Below are experts of layer 6 (counted from 0) of a mixture-of-experts language model. Rows are named router (the router's row for the expert), up (a neuron's input weights, with its number), down (a neuron's output weights, with its number) and show model dimensions 64-127. Each number is 128 + 24 x the weight over its row's rms, rounded and kept within 0 to 255. Numbers have three digits each.
Before each expert's rows: "gets" lists some tokens that make up at least twice as much of what it gets as of all text; "comes before" lists some tokens at least twice as common just after its tokens as in all text. This comes from a sample of Wikipedia text that the model never trained on. Tokens count by the router's weight.

# expert 23
gets: "1", "0", "3", "2", "4", "–"
comes before: " |", "–", ".", ";", " |\n", ":"
router:144129159104111123160080117123112130149126116148138141099154106111162115127122124145071112120142094119127121122104089099134118186136144101140113127149126109150136088140128111114115151127112106
up0:128163146146118122108126133108117100112084113138134145152165100183142146112147111153108133154116103127143164151085131137099131168141146114142143136102103132115148123093140153128135135099123129
down0:111131108113132138114135148126156157106121137119187129158106099114142137080104137130085171129124127157112114156095165069127133180116146085107090135133134148087103159157195149123135081098134145
up1:100144164142104127093081127136181100148127135116136134108141114124089149134114124119110091154127084133146106110113131131129107162110136149133171112104128118101136118119116101130183123168130128
down1:104155137130113143106127143165103121129091141130137173098123146103141146130135141173137129133104093109134098134130119110095104127125126100115149131111187126105103143079145084067135092123142125
up2:128120117114117189136178104125177131117130117107148146138118105148135103145177114099137119158113121152112153119144079103174104140117142117160142106124109134094114127093126121099135152093121158
down2:138146147117098189150141113053115115129159054111135139070095095156122074144155122109151151087158060137134113149110109130120090125143102100183114153099104130131113141124141115131148139129142107
up3:106133139157150136138142103162114126165136130119170119102104132138122097130119126155118126136122159130120121132185177106100182137098147170123166127172119140123167109135094117170122155119136183
down3:152127184142136160138135091108086127127122127134177123089154166131126145158120097160133145125167126105116142131108146112107123156127089160097142139153137088152141101122131147104106112111108094
up4:112153130147112103125102129124129115140139136164121118147139116176132119098100119122117112121133133093123138147113126157142132142147128084158145099156151111119136149095097163179120122088147161
down4:164125160209155125137080114119134125111141102117151105142163131108135144116185123163118135158151166101069128187146161172146105184139124112159123108165131112142112126101122119149152131129117125
up5:102100141059180145117133105164129147098114124152128157126156094119107106146164121142156102130129155170170114139169122139164140117143168096098164101122147139140176137153082112136115144182125138
down5:114134113128141097148137104124077127153115111141131114123122113126112109133120125158112141135152146168148109140166086121085130147126143133180117113129099113133091123138109129082172148091147147
up6:110151117129113095150064163144126138104148092156134153107127117156127108120097112096085095127104154100102119165111101151119108129151122075113138125155109102113145122133146137120119132130140135
down6:157121133104123124151189128127158122098166103146139162126103073150142097107101126127103128108119135113108131105121153145129138130117102097173068151145121124124110126109060105167134129099106132
up7:135100129117169124100150128094138129112145132121088105149129115105119113072135156128109118112144118094140131097119090130122173110140113154110157124079114143077098089131181071134137102122143122
down7:143169074086130122154156167126109119126150104138149101131120160146126144106130100125106122149100083116125099088162154138163123077137129134122077135135141151103130120166127144094108131133137184
up8:170094139115133164139116128124168170159166149090146126128118180135114169141167153140122076093113123171168121122111112066113126183188137114147124148132133146120105139127111168121116136099134124
down8:118085171118099146097173147139126107073133163143121135162127126158157135119104119109129181105086134119117140110114104120127098112133167140134108140112115151147091111141154116095120145123146170
up9:128118123118192132144134124171137138112113139156102146123128084140098109112110125121167142123131167129182133074080119119117143096107149170134136099116150087138114113139095155115121096103138137
down9:165127124162175068135138134105142121135140150141133153145104122147098112120169129139132107134167161137109130115123123122147121146087160124099130103111097150122117130139088160110088174117106129
up10:117131128124097148180137109159135155147119114108101137142138100150122094126119145119131095128136106182076127105108129132147112127149169154098149108151130109127154128162102144156128125180102138
down10:106117074133081093104100130109188132133117144169087139118150121117110132128136140130158115101042154100110096124120176152111113170100123114119121127145116120157110113171145118093154142103112111
up11:158149161120152167145172143130102111123084134097196205132114128139135079151091118120127139162119166139147076113084164093080134130143127156107147161095133129122156126103152145139112119102129114
down11:123101173135166173104161097135074098156168129149126149178124118092130142132130080137125148127130138114108129127108113167067111141106136113098100154141139120120198087145120120141138148118176109
up12:142108104150146129128096136167151130159128138130133133115148092170137129124142179119176140130135148080122162117114150140125143094125133164150147099128136144142144115103148115158109110186096102
down12:112146144095076150114125126083077100106128126111126117129127091061117156126189153108108165123098173155107116137109130127096126175143068154088156102138156136172140146140165114152071109128129120
up13:142158159140101116138112152130153125147109149069091132130117161118087088102144109104108132126136156099132155121148162111120143122112139113133086132128138118128119118106129152138131137102134132
down13:146146096145095173074126091111122147125093119125128096108149115141131107157135132091113171130145116127092132158134139121098155115140110127102106103142140147142075116108110114125116103141166107
up14:126115154128112145135132134096113164184133135076150128147123122123131141173144150088122082116130130101127105125110128164132130190128121113179161106121101113134113105140094143136162117109144150
down14:107115145128096116134131145132093112117117105150100134147112135134128106091149153106101135135176091104122117125116096135129110120130163160172122161115142126186101088145145128070127100079142164
up15:142165126133112146129164098102117115101141134110132108124124138103085150091095114067099153140106115092129148155100129092135122168106101118102140084140112156113112116140115128119135153134141139
down15:139118110104153159154124120143162119115134138143152120127141112130149148136145201134139149103139132132111107124144144146113103163133136137127135098167143102145103154147056133126070116141102106
up16:132128128093105124128132145113145119125135170084087110153130087161127124121120102117116095146150182159169130131118135100132098155105143123113133141134143120109113142110081168152097125150164099
down16:127118135128172138086149143080142136122153175161122126094133157130158145106118156151133099142148123139140161119131141105116156138113114086137114124112131113165123140085119126113109135149139106
up17:145133106112105117145155142115098127108127140142181133142098127112119092137155150151127104140122118131148134162162108145136175106089101149143097150163104135098109099127136132135104134098148115
down17:169137140139142095158082122127119153107099084092108097120153085088158114131142155168176133125132091089155165123118108155107096106184105161119115088116079152099138112108092105176124127102120116
up18:116159158144135091094064105167128136144100129147091136071117137126098110135170143098101122144135119140111112122129140091135115138159121120133135129122107117114122178127143128166120193057153130
down18:141145111104135144135154148193123118145153118120140144132159161100123134144147141149186076151110145126109101141084106098146133110103143131073140152120098103136144125093172111156116143116128135
up19:104142089097130110084131083159147148113154127116117097169147136110172113113110130144124130107133142098106169115098129123098129118138126124160125077133184148136128098142142139150099162156120121
down19:133115121154131126119109168110148161117162144127144153140144124114107115115183139119111116111152152118148129135096173118134153103116121176147126131136112168118115135059098152128137124153128075
up20:146122118091100118109087138114091135122116105137120077111138145110151121097116165126115109154132135159103117106124171117121128162134154154116146149125152095169156116149134121129155101125167117
down20:116119108132125146135115158133102147107083126126146142157089171120105124137090200131146145125135114154143160078157166086145139113139133122127107149119127122153118087138111120156138106132145092
up21:099124110112128126125109165125111172176116107119142128204103120088083171112147148135086130111125096111132159141138092174141139145089116138159104106092128131154124153140107119098117170160109131
down21:102137134151146101132166081117073112144073157142117122158103139124096123108090140137101116109128103135119133118120071109148140104124136127121118148112109106120118113147111104139159127109076107
up22:147110136127155123125101096124149124128098116102137124102115122131163161187076165145115108163115104151124132107141094131122147110112124155173137125107148140128118140141186121137110107119189135
down22:160113131123157112130140127150138107107123146130136096084097147097129108100118136102163104147116108170127136138132142120097055106180125129130119123101109123112139138113094104087121111093157147
up23:112084093183125101103094148153085148154172149117153150160104128124124095128122126140171197106119120102141118156144093150118155112185126091145146120147131155117101112124116101161116150146112126
down23:114125111121126122079137112156169159121124076112094157170152161133096099104151136159128131145098166134154133157116118115141125138165129125124130119158156131147137148114128099170149148133097117
up24:125129108142130153157107136183126106122140095114072102127167148103111103151134117109067137143125101122111154130121163146158112148151125142128144148116114168144129119133148105080147121174116090
down24:126146086132121118162121153124110091149095105150142138151141124099101131080121132110154157154095126120130047108111129144113118113139151160140154152160094113117126127145155148130165128108130113
up25:158145128103138124107128100134112094119069124111122121157106126136126134169140112127136094108174099127112111127159081117133148169124116123146123123100162150142129137143150123131125115122123110
down25:140115109106112110152102133092113155111143156135133140117116069120106090144120090147127084148164102152132145145119112121123154125135142116097120110120122135148119135089105116088080123157124166
up26:145161172140151150124104139137158124106089168124127113124124089095149143103115137155094105158088114122129161099095198146094102112152141098136126170095128173083171115133168165143138114151168116
down26:177128111125152169167123140128160130157146105146157132131094105101123137127102159148135077131132127110144151102066132166125153157179139117087088149108145146099165105142154135161168127140130098
up27:156108126085173134130103141122124114110108146129115129139136130158124129097102097176154110114166136130116086166122154124117157151127161108141128120089089140149170148145149118084113122111117147
down27:128125138146153151151133134146110114115076140156172125102128139143132132143137109140095119108135155118113105123133160131121136124122112128133144157170141127147144135102105120135102139147092160
up28:134127103137172071142144119068113097074125161103157146166094137134162122139157145141121114172114111142098100140128157130127104154141102126124124119140077108123162117154115127143153096145110097
down28:164130126141131114129166131158148136093135173129144152109131081120171153114115154078118127129148106169120113098145107094092163140159126112128126087142133121120139126147136147092140106127145131
up29:136131113157163133143111133125172145121127107131110131130127126104147141122148123090086118140121102091118139125130141073119129110201094066113119093104112136126148086121133146106125142146160137
down29:142128137124145098094093111186173109117154130160138129113060103140149123132152121137132138127138109141121119111128113128133134159119131129119135115107147140168125092128133170099110084159152121
up30:120151121142157119096170152135137132127115108166116145121095174147147125144133108156123105158125100129130093103108099125116156132128108097112123082128104130106077172114115103196145143145118095
down30:122102130105145124123189150105158165141151125139113173098158133142153119132163153153154142125096139108091106130107115145107151103140182146110140132144108108120154142115086118120158123171105121
up31:134137056134120067102156144145143144150129135146117134168121075151142098133084149121124165170169158100121093162121136101139137141105130118121115092162127100124092143084127122102135149124101118
down31:088113113117096152138153125129121127109117160142072155160118173090139115137110118145144134106140157154142131186170100111131129098124132152108082123120132117120090140058146090151115141139101138
up32:150123126121134112148132110140148099148159130135130169109109117126154112095075125145087134156143116126131135134119173135117121129136154151128092127107148101140085150118122122164155108103127160
down32:090142158119086092120151132165121151137150112104130151205104085115150128183080095109175177145128164120130139123166148114132105128090095138153144097132116138101136135083121151113097129089153160

# expert 28
gets: " |", " ", "-", "\n", "|", "\n\n"
comes before: " ", " |", "-", ";", "1", "|"
router:090108114095153144133134097147129108098150089163133096117123139120152178132119148089107110069109132165140162106139185144139116113126114114156120123115148113141135148073141147107157158161133131
up0:144136121115176122148110110097106141134140100132108126163094128143146095123147120143151130107135095153135125150162111135178097136098151143149158098112152172146161150137115106127161139161137201
down0:126100155104122104109154129097096152122115116124146144115127079134123106128107106084128150111150098118154150135128130155130129088131101163128132151118092137105141101174096144148082117149103190
up1:136170142121111125177109110164138065146150159115124086147128156108126090142108180123164167120119160127096158118140150097134050121143132105147137150148109133125124127127158183087152131122137153
down1:139162112103139123141105128096148153072165124138119097144068107121142118130111129141077108127116103146118111111085089168128108095092168094177118111156181120168160137121138124130163120136119109
up2:116161160111141107160140155129134084141142104145156136135156123122131128138101164125140152077153128116125126129129122098097150137100137127149081081128123159107070090152097162153172144110108132
down2:113151163124129150076107109143131119151134161101145108108174153107108099108123117122086109180128168086102096095109111104107120109090126133136102153092146118146105126089096120151134121099113110
up3:136120108136068141089137176109125108158125125118183099133087130123189129125177145147076104111125121144143139096109131090077120136121114119170128154095112098137106138162143138125129140177165120
down3:114135114134164140133146087092115134121111159117136126175145132130117159120121104106151146164154150152120111136167132054122110119110146136086182114173114106144121113142134137099122140110150078
up4:091183133145112142095118109162143119155134122116105121127120152160101161122135141115128143147131117137115132141106120115151107127122157168145155135156111146127108160136140133140117093135110112
down4:105138144144128121145114136133076113140085171076159112118161121129100125129119134145085115118122119167102159079113119130133096125158124140150131115132116162131129157155144139120134148151131132
up5:099137137133105159121112158069106089111127112166125122114158126183180125167145101136118096094118109107112108076132159164134151164157127115122186153165130123095104113163152119169129073176122136
down5:119102132138122097151149155152151126111093147115121155083121115136127150123127127150093126090128113124168098086159122150111110091137135133116123145150087117148115056173134140128129166134123114
up6:062085133136095101154117114129154149102102123119121116139099143154111105076146139115178117109110124144115139113106143161107145120155169121156135161111149127078123103115130169160114149133106120
down6:118113114143127125154108115128118117121127120161142124164136133125165110130135135133159091068144110170162142101169139115140158158088159092114098118122131156102134121123107110113107128142104143
up7:149163124119132117140123143128153089141087130136092103124099160142103132105120139080134114173140128169128127090090090086091144137169160199120112170147132105136117100122153104090119109142143136
down7:144119138170079114126149159129121130142121122117093093124144107120155153126136097117102143155152132149160140139126117134108165101122154171124094118142104081140115112170114110138111150133136100
up8:111145134109123066121119114146097154144125161143112131154142056163091137113112107139123116122137101154157161123170175093066163131153134129130078136130116155143131134131148124156160116091123168
down8:101119150068091147140150112163130162063118176130165096165123143103154128126138133141131168113138129191093121130102139081148089139084127169124140128112101148161118168163099146166113119106124122
up9:130130176175116167148123172118111085111129125128156120142143127155137135121108139145129163116125143161145154180151132135110107119137126113138157094137099161181148095097127166115150157134139115
down9:119118159150117103150120148120138150135117132110136090148154079121091142160150113169136159132110138119110145167117092135116140131123120133123121104140134136106160131120078097151118106141129132
up10:084142117116143122091133156087147139106090083141140112148113147137140158148158114159131047111105112143139121163121165092130150153106115140106165143119178130113146102108135136149130169118107170
down10:116130147097089154121102108117086154140131125184098132142116130119152098083162159093152162107165142112130133115127121141100123144138160115092147101117156120120129158120170130134096115087093117
up11:147141125149137085151146142129152118131103108128182134123159134108126118084131116142118150141147118118163098164127180127153109113171135141134163163103156130105124124139129125120139176143145117
down11:103169122118151118138136074072134094137158122153120149126130144095107101128108134114175137132101123115129143136144116162099131125136126130088117137138154116173117161143141145130130106135167134
up12:101130075072188180149124144145077125119131131144143136111112189156143134136127141141143105098152174102104143127121134139115149148145157132110092103087128113161133101159164101122133108118114154
down12:104138102118115127084141117098116140113133140106150156136137159104158185115128150128145113168140174100124148149129119159147134109097144094095129139126124089121147165121107091111139134104115103
up13:097155189132123110140112121119119122139132108120141139094130156178075115131106112177159086105115086117102122168140089153123069182111150141141123145131093086107141129104128132123090124121142187
down13:144084107126120127142082132154094158168154166151095117151135161196128131124126188177111127085084067127122129099123123147092123099130155129147125075138128102127108105168093145154127143110151144
up14:136131159110131127093137082083135144118135164140117131132088098101104134148100115119136165162149121109139119155124122144103130061101143167098182095129127107137122108105141144163155121092058159
down14:137138109135165133130107144101128153163090135088124106158092131122133120109105119115109093146087149168117123125184081142116135152115113127198117115131106123136128160139141115107180108110141166
up15:178159137096100154109087118091144099146110092134094116144152138155096129147180130091114134109136124084125120142106144120123094162159132164149133155132114145124156130132102105096137094119136095
down15:120129094102146126113115132154172126082134159088142117163126122155107117123138125119125133149143095093120154146098137144143132126153109110113110130107150146141097108113175124168162145101121154
up16:139138129137147134077137124140110117154145169157082134125121104089139109136106155148148152140113114167144107082116150173110134135157120120111051127134138137148107119118104174146154171141177108
down16:149087144107123140083110082130117119172104140144090142161160117162129123188082092088116112129095091133152154110141167121118133127186152103063127126130144105118127143120118110124147101132145117
up17:122129184141084107155110145101098089112156080161129100121099115111140081110130115120119118132147116136108172126161122142109089127104140142176100100110119110108121117141107169128138129165092146
down17:123139114140083118138109137116104170131150116155167112121116098111103084124109117143135163177172155177133177147121158127125135114091123185109100116137144139118107121115092135101123148099092144
up18:113133145109187134126156149143132107124143149144126132127134157103129090132098138160103083111126112169107105107167116113141122144092133160142121103126140106097123140131121111120118121092136105
down18:178175098108118115113124121155116092125127131111127165102151114145107128101195133095116144118131172099123111110167126153109134148133129124172101105146162109104110144116103123103075143094129102
up19:151140153173122094121113132157123139104145091161130106102145106132108114098119131125159146118178120096144111116089165124180132134109144122135128118121143127094127135139112119152142119110134138
down19:103124149078167126132122128118139156154147140160157101136117137140115125110176154089138162126120138119134167130134093116140186069114158107162117129135106149100093144145133143130154120167186120
up20:119104174076089120122150119121129158095118125122122107137183081169126140104098131142097118125148133122133095117090163114104133124159129106164141114112122159114145160138174148133139153091147121
down20:107106128132103127168145104085087142111131122144127105115108092170089112079108156089154085135135136164147167143148164159124165134113142095152112124139126133155117120143151178158090133114095145
up21:125090155151128150132157139125134115106086117155127132136181139155086151136111116106129123146119124147154100129133090116120139149141108104078124147132122156118096145123162131132127133182136065
down21:148084119120169135131170122096121129095116138103163144127149101121100121096097118109095129099118115088199155163097150117142087108136128163119166142166115116179142135080150148135115119118119105
up22:125119127124140142129135121194129083096148125152161135129094130170121116102162122135131109081165099124141112136155102150119095176118145162134119100101143135140130136121178101180140120118116149
down22:104160145182146175106108158137107095117106094155131139095120120144136109153089097135119097104161123149087084136095142102114139102120108155114089142121166096164139118148150111141129105083119117
up23:135119063161150144119125115168088122150152125115113088125137130123081136118094127102145137137138112140115130182088120104129122143140132123101126150163142123166148087131145117115115132139195162
down23:146156067150176158111123142142115139156115137118134165161137111112110131089079109151144148164139122131172117129096161143104100143151121110164078145130110120151115112137166111152148123155111142
up24:110124115124154161177159124129146179128137098141162138140124118133098126085149149099112135149123118097140099126167148151134091118124109151132134131137122127128141158138117115152135107146146142
down24:182126104100140137127107123116129162071080094123086142093111141114138076136135129090128120086154132137143120104145126179128114121150104119161123160134094126136116091108160132151112131117107158
up25:094120137156120097102125160127100091166081124142136214073133114165185106115166120107121096121191137148158118116109136116141126123116148074110125094101126111118112129129132093127138167103117115
down25:132130173146099132136124131105157108146121107137125193136126142103120141103127100155124162116134107119163147076143116119148107077144131139123073085141114122153133115067132103118126117124112114
up26:164133101126108074123118110125084118135117159086131100125097143093156108154088111172139092154123140125118115145130135135154132149148086116125197117150105089111130094117120085117161132115135119
down26:139132132147143112131133115140116099137088168142097131121131134124117117142154108125124131141119102127134111133178113154152124112115123079078125123062116141146127090089103088171142129118100113
up27:132113127123196093160161147104131109143155150147143147146098111142142140152107164077081157139133159129074126142127163103136062087146096124140135151133117154115135120086108090111131149104158170
down27:146124107114099095121106145094078133100125124115184159149141129101164122172137123148125139087149125155124139124158104161125148146139129143128130120149162137111121089119112106153101076122125087
up28:118122120126125137154115124100146105133149131115087089117132098126140156125144123138147159128139099112152117136101099157111147142113144137127142158118114134176145100106094126128094165143101148
down28:098095095160082072132111101161154143168148111118129152089155136153148153137154098140111129082162166116140115112114138136123086112157146178127132121156103118116131163129163155114118132152115143
up29:105117170144171115151122137104146144110095118091145166127123158153138169154127110102123155132126137129081133113111153152102124137127145126144137111162144131108110127140150167130125092089141158
down29:168101116138094119111124107119127076131128138148149138133146158119129102099114140134096111154156203134119113106138112131064121178153118094132128137129143123096113163195108192112150130161150121
up30:157126104140108151180102106146138155124149107140144121134111110111148118151160100139159113086132135144100148176116128124094103165141160096095153101124180093161110111114107151152139087109121110
down30:137128124162172098141163115155131135127147108136138161142141153090165137153147142130103155113099089101116140159130171136089154122117097125139123105136119133129100157102123112151133130127076160
up31:165130153144141107147098150128087101130122124103144070173098110153126151099098149139133150096124101125171124107114161155122134128134151129087078158157143099122150067101129167125143100118116115
down31:119150112110106124124168089089127119131146086094093130121168095136106146142133150109134108094100135151088160118141148157128133119116162137125078150171117156129124076121169138087143131112106072
up32:161127141143141135125127111119111140140111124149114129096108109125124096143105131127144120150140089098129119128136118097149142124126124097137112092125167101127123074131136109126120102123096133
down32:090118113129143137121143132129155162159123125145093107112099129123130140166118141156118082116118116104142131077159127135152161137152114099152136119147125132149146130161098149136148092127106107

# expert 31
gets: ",", " from", " (", " of", "),", " by"
comes before: " ", " the", "200", "201", "199", "197"
router:155103078123127130159105134089120128104104135144112111174178127097153148152122134128137127144201129121149123089096099107116150144127138193128145142057148115109128130144100121182109150145104111
up0:129124121119163072131129168143082141132124091097129082147134177101152105125094174152162070119140147098134092090093147109119131111125103113142146103153090114157106113118113122139131080111111108
down0:142082085111127133147141110164090138096115087126130106139145153115137152154104108171138091069128107066143121099182136133134116131136149088166156128154112147127130154127168117130154115140126132
up1:124121129072121098099094120126135148110158136111102110112149108131113135141115133154134106177125088124161135101127117131102127142132153157108159179145157151126139136167165175101140147094179120
down1:101123107131149115125091158123101097147115137094135103111137129150097115134117110142153087175117161182081141112113104126096139109160102108114104135134107094164141116132149118115145115144124168
up2:138144105135147109101116140112134106164098140154109160126116129165122096141133140148139139146145109100187131164118119137138108108133120141114127131104118154140177173112151133128106112129104103
down2:119148111147172132090121107152131133116126109115109149112113093135153138130114146130138162150085205177118119135111102100103144109102118089158158121117086127152092106130122108079166134133147201
up3:106094102100146144162131113133156132127130128118118119097169059171117133120166168128127142107170103114161143080150099107121150108094116162062129102110144135167101149140114124136162166103158134
down3:109156176111157154110127128087126144126142180115103123139181105143120166112110148147137128122134118113128121098116134149098101105170152169125122125132134147143092100098120146099164113067128093
up4:164133119114093149130100150117121121136116082119105123068125141127138117079172145129102110126116128178136124145114161145101092124151143102122131144128147122115111112128126085164158098148101115
down4:098141156114125119103157163139150154145124131167104133164078143094142173133097091137153153116124108115132106132119165135137134113126100126076118088155100130151071105147122133114132107149126129
up5:132120088128129136126126159150142156133117126104140096111114161170125138154115128161110065128101174162142119127106147118151128136113143122098146099136123138120137190130107148168121084118119140
down5:117158120109141090132127168134136145160120173097108118138174120133105178144128136116123109143114147147059127135098147105121122125106104118121158146108173125160154078153140141154139136130111161
up6:133113154144126120100148116131151115118168117089151121157110089140156160117128138125089161069139102126158117144128111155099120117154146157119139159121149106136119148126158144086133125098123158
down6:111146151160157083112152159127119151115143178119131125118127123130110111164117112114169134088115104145120120122115145157189117144116181120132083149140127091113147150145114112117145135120133116
up7:122126119097129129145141166122119144162135137121125129124157124108162110104113156158110109149135125072180088097155109108097148155113149100133146145108192138127104140128145116151135135126153161
down7:064124132162164110114122136161166133133091134119146103113142166149118178094098132133103125111143128142103108138128103129158142171125144084112129111132126122110129139070140150097134166134130126
up8:143102124172100132116170118117108142126181171078126110135133172105143071144159139125114127095093136133168120139149111153143125176139188120178127122135150139151171146133152111097102145182103098
down8:140134112087126126106140119137149108091135129125102149090142165116168147117132115149199137079067124132070120122113126137119133148086101090130078169143151126121141156119113117123106171136147136
up9:144133075149128153147122129162145139151101132143126120149114153191093141114105080140110119157143133123122102163083098093087157153109123184138078135128094109136089135130058140114132128130153157
down9:124119129123141122165093100147103097164172074132115137086112182154100147149152067121124131133086040116152171138112091114152095140078102128120129127123135146134126168137122127138123154112115150
up10:100114123145139153128121093089125127153136126086152137128135110119118151090124108107150200124100125145079105115143155109135111111147150130128122153141182133087113131128148121136115159120166145
down10:139078124082122113124116128197138115120092152146127138128153101145117116121131159124125115118143135096162121097110151123130140161160126128154096198121136102105118102141145120153134136143130131
up11:150119132096101161150124157077151074109124163116082124134148097106170105127172137150152116108130151110122161123136115135092113129177106123157151177100141109098105124160176108128130138158153114
down11:124132094143121135121150083133183138085155107128102082123119118092116156116110153170112126126165151075125137111120118145138109114113145100114101163142122092142097182157162115161094102134092149
up12:136100177141130153119128144131115144150147110130130128142135127129121129072173114118146139117141136137147127138116167125119094147106124122130114108096135115155138122089137078151115123111111120
down12:153086136163107161088122131136135158128133107103116144128111131106155143117118097111129137143172142116140135095151100136114077083130113169172126154124137118129150172135116123132125126169116132
up13:132093120136104180085124143105107129115140137135133149125097180141151089132141145153115148162091148134096148109140119158128125133142132137152112101124140097155104129169117125097148146126107126
down13:183120139119113136097119105135102111148162143136133153141159131179116136136167147104132170118138113118121150169148099097095152174132121139126095114143156138120117104140156135149127123145110114
up14:150118167133123097108118122140197096149114100097127129108156158115099134159093105124111122132156119088153102171119131128129124126119131140163134133163108103140132114116114155165143146137135143
down14:132164115107190098145122130095093126131106133135147099117091075122136070103097131125115156146181133121132083074140152104128137147108109148107142123127147111118127145120150136118141152144161157
up15:146125108169142159110103103119108083125122126136171141145128152120137096107108118068084115099108127153099115104145115142126123125111132138112137080144098124103150152109129054104093144101155167
down15:066123113107122165177175138169124131121123127103133132115132118127133109161150150097117139110120124099118117104110163124127123121156120138139103135121172180101095131125131116122129144095158134
up16:165169114138099122139121121120144142123133105113120127123109128131126120150158168107098109134121145105092129124104166108140138108170118131134161129101166107112149096125147135123129145168142130
down16:099088147168114085202137119126115121155122150101174107181137095143121087119125136133148087172104140096159082116107151105128151138155131126120105108140138139087162096139083133071129108164123121
up17:112151099092118126188121075144134108142113151098095108100085150128086101140114109102167124122113108146109145131194123149079130157138138153176119111130113108055122105138122119118122102137137104
down17:125153149103091046154162103136121184119132090105153142144149157147136094115133101168134155120165122118152124115147115131126127159127098175124135153176124160137126149166152160089114110128154091
up18:112121141173091105091134125138144121100133085153117145177127157131132134111102133111124121113103176126132111112111093115159103155139088134150159164158154107107105108140136131144174130166174146
down18:131119089146092082104133095152132126102133125107146156085184151121128133109121101133105121120158172145139117126137150121141124107126136106136103157128095124154117110084100109173161085124137119
up19:130144084140119096088105143117139117142135099124143134107116132100118140161159125123167121116160111169146147112145128130125113143109119111132097110115137136115122097136127144172115093116179140
down19:141161152109143124123148131115110135149139100105161117121121146098099132184104102120132175067080159142141133136146139132107104157074133093127111103138139117107126114126143118140152127129091127
up20:164128127184152130156080075127128119139125134122143117117097188098113103129076086149142127140124142121062137106119114070093112135128098137147138128083138083138100134127100182139149170111145114
down20:139117167157124121121138099130112112105140060124111155135059089133154102105138167162121127133098110157113123167123163119086121124126100107130134116135121097153165126107175114092132126120142121
up21:118142097142082091119179138135184129133113094168107183146106139155167151173114115129079113114134143118119116109169112101119135118153110116125120141153138155101121102114122092152120149109157158
down21:155117105136131130169075131109110126112111111132099086121160120112150119110133078161144099152125133103180133135161135136135136104108152122131131153102143115061158126123069155113116100173115140
up22:102152151167130152131144133138144132186081171111153115114111129134137156104131138130114144198118071105073162130154134109130147115101130147162120105108132121132088141105135149132130073164160156
down22:159130163129146171146110091134086143138152129127163123125139148128146107136162136139112110123153143118148145149112129114102121124100105136161163150131139123138124088176153115135101115137093141
up23:117103108108097113204126104119131124137122143107117110122119110096151126140133122158159122101173123127136121134165129127135150126135125129144139148095076159168126098116116130125129143091123148
down23:190085092114128133183130103137135161149120175112149150157114096103135118149124092141112121156157140108125138137104121156106184169143161097140132158160117117124102091090097145117150106158153131
up24:130074145109156099141106096125172122096106153124117146107142177121122154170180166121089117132123163149158129113124107121128158136105132133108099124143144088128119187134131157133109149115079087
down24:123118111162095136125123127085145159150111151099136152143104131138122120095179138148141102158138150115111137121155161114125190157147150136116150147112094127118131183173118123129109084138141136
up25:112113107107165140126129146120116155118143080129078156103089121163133128158092140115138120124084145123187152113088110152188153137162136123131104110097156120165135154128130157151091153153161162
down25:105153129102093113134133121097135142144140163115109100092114131125119168142112113155139115132124139105192129111201119163149138138153117079135136126125091123123112166136110132100159142142121108
up26:143138155154144141153104102132088139113098155140160064118099091161111147139142128107126092164144111126138105102122113140129122166099113138130139145113125124112146171158195111123130130108144119
down26:092160089123099167121097152120120088116100146137132148104126142143117119106153139092108156107114142167073165146163137157120088099167130117132133122111133147108158105127122181125122146096167101
up27:121116119130074099146138135064106132130123135131185092142095110167160131104119135119164112099142119134132154158158158103125130120146088169101070157124145126122157083143130144122135117106146116
down27:143174153118131123121153132095102150106146127113136151119111148139164131129139100141120108159118135154133131138130119130116122146125157135076069130121133135084126123140117102140131137136165103
up28:157137060087118121167132108088107166164119153140135071121156138098141122153149131104101133127147154134107135157124115167172149104140114192146135145151145157123157168122077094087154131133175121
down28:162113122155114108171179122155136130112122129145115149121141109151105107121129139118081150109110141123105191138128130149088102110136122106084137117145147159117128122147099083145097133137160179
up29:115084134129157114135169130085132100161124110105135186123130117126136166109120094126131145132150124107116083104146090092155136160142101164125120137162138126129147116094075132115123164140114117
down29:123092158175140102123121087155188107152131143164120135155183149106123152159143110104138174115126103130110103164130158148135134143155131112147106156121120161114142155155103154163116166145148113
up30:145125129138138119188130156106136142109132108165093124112127118127157134149129132165142106115106102118102141118130146135144135165160158127120139129104110102162162091159127119109119119106139149
down30:129139143147125140144122165137165128122158106055124136118093147114139103111135095098124084120146102130121139136111065177116140121136100099123120132164138141187121139104141110123113130108135155
up31:193119132164168103146152138148133095112123156164128105122145155134117115173114125168157084133121152155106142136125150126166127181125117141114103127142163109097126110111133130110114150105127161
down31:147138112099195166100170133114150134146131137135114154163173111123109174128132138138119127116131103126174153154101152151072156088111189105104128123086147119161184099111120156117104138110165134
up32:154153080113111133105106137175135104135090106117092109109141095142150095160134140122093120113111134128146094155126120120121129122125139146139164099151102138085117187111135136131151163167103103
down32:153098130128154130094152134128108108128148123077151124100123112142103137165106127096123141166155097115150157178173102154162162129097125138077064115104101106128146160134128103092124141131125122